From a checkpoint of a small mixture-of-experts model trained on Wikipedia.
Training: 262M tokens, 5444 steps.
Below are experts of layer 11 (counted from 0) of a mixture-of-experts language model. Rows are named down (a neuron's output weights, with its number) and show model dimensions 0-127. Each number is 500 + 50 x the weight over its row's rms, rounded and kept within 0 to 999. Numbers have three digits each.
Before each expert's rows: a language model's description of what the expert responds to; "raises" lists some tokens whose logits its average output raises strongly, later layers aside. This comes from a sample of Wikipedia text that the model never trained on.

# expert 5
It responds to: Plural noun endings
raises: " in", ",", " to", " and", " for"
down0:485508483429380473439475503466389436421494446504460546420448435485469538560520428555519509547556563534495427548607500540546506501500522506527528570388581442509454539479528535504552507443600427481463485578429506489494521493541493495454516569585554450415417549423455600493506494556507456505464452486471651494471494453486544544452528475525470596521570552488499565546471551501531474461506

# expert 38
It responds to: Verb prefixes
raises: "m", "w", "g", "gr", "t", "f"
down0:540537511558525465445388536553516386599520483509506521436486528519453595490618569479493571477531579479445486455439466494553377472520530505529509543516516446538535510482512457439556541402500562565506517516468485506584447505442453581450551539536458467568506566453462521435515489444579455574507526585477405508411561407508577514517486606506446502503554482546455418517564511497473548464487

# expert 6
It responds to: Codes in parentheses, tables
raises: ",", ".", " to"
down0:531501548546560374523473424501519534535424514504542532512529476566479552463496486487521497481519532534414539553432579494455533511541515515381425558401542443471547437523461503590476458458584547465485530410544456518505502451405498593505534541432518582614499398523491440442465524497520454583537516569496477449461454503576509440455432560552557514473426498458448592511568505493483436421476

# expert 2
It responds to: Relational and abstract nouns
raises: " (", " and", " or", " to", " in", " on"
down0:440580595495608471465516459499490471490542500466569484563532384516529497519456517464410523547498457538483501482476481504469480448509500581547537472527571546423539471436530528465541529535588414559583438441472467514533454496579487416591494522454467481494449489373499422516513535493582465610561430494517600535456620504451546458522385505553512461542471549438506536550501537517565454486552

# expert 23
It responds to: Latinate word stems
raises: "ing", "or", "ive", "ors", "ed", ","
down0:460461471479538529543486497506539407562585445429516476392518600426476529494469473586452534530434507520493499534447557486495488577516537564473550367521409357454534529483509542441437369454541504445575541525487423495520477540491581480572572480501479509522531508470559518577494568538566502564470493516498500455499487484489614526505517417500478476464496526501527454538533471408552524405601

# expert 42
It responds to: Numbers in tables
raises: ".", ",", " (", "–", "2", "1"
down0:580487586499554499459524495452458420447410492521487456445466580564486582499468555539488450462558526528464580469485369437503457532515550455466451516418507428470490512404420513535509519537519527525517436496575530472602524475441630529516559456433444473466549528488579529466535501519500519604503517570563485480513452518625524464579477515552467443528527433503489579470548382441433484498508

# expert 32
It responds to: Digits in identifiers
raises: "9", "8", "7", "3", "2", "-"
down0:525449506477528436469459411480449372515602521525513545502485467466443535528440486499442469444460503566566544500467499515523530460553461538419355495520514480409536501489433466485531446530498461571526591444501450471530463525479481482514566532487558509403442543517495518589500498539445388511499525541490525442492515489443512547436506539555437417588450568568379485485605558436478541551392

# expert 35
It responds to: Consonant clusters, military terms
raises: ".", " U", " the"
down0:442551540469568460516511526527545452507571544518486391412457491507407486474526495474430538466549481558551551476450557498529474438518498491428617494522539538477502431532601509479522507460636554404468527458573479538503492528441457569481494440609482494514553557545529518444424499504621448459542491531425486462535553555531404549523492444481472595473398527459463605507501400496501520529490

# expert 10
It responds to: Historical periods and nationalities
raises: " B", " C", "-"
down0:471469413580490476515498503467447497490469512489526488430505408540409499435480437507510484478498501486542447457393481516561529454558526449569532454416493530565506540501479422517524411591476562509498549566491587466501476471408500412517574458575460551420448460404531439510503503562480419526596516437481508411639460556484517553487510458491495401511576530487455506498441417516487566473399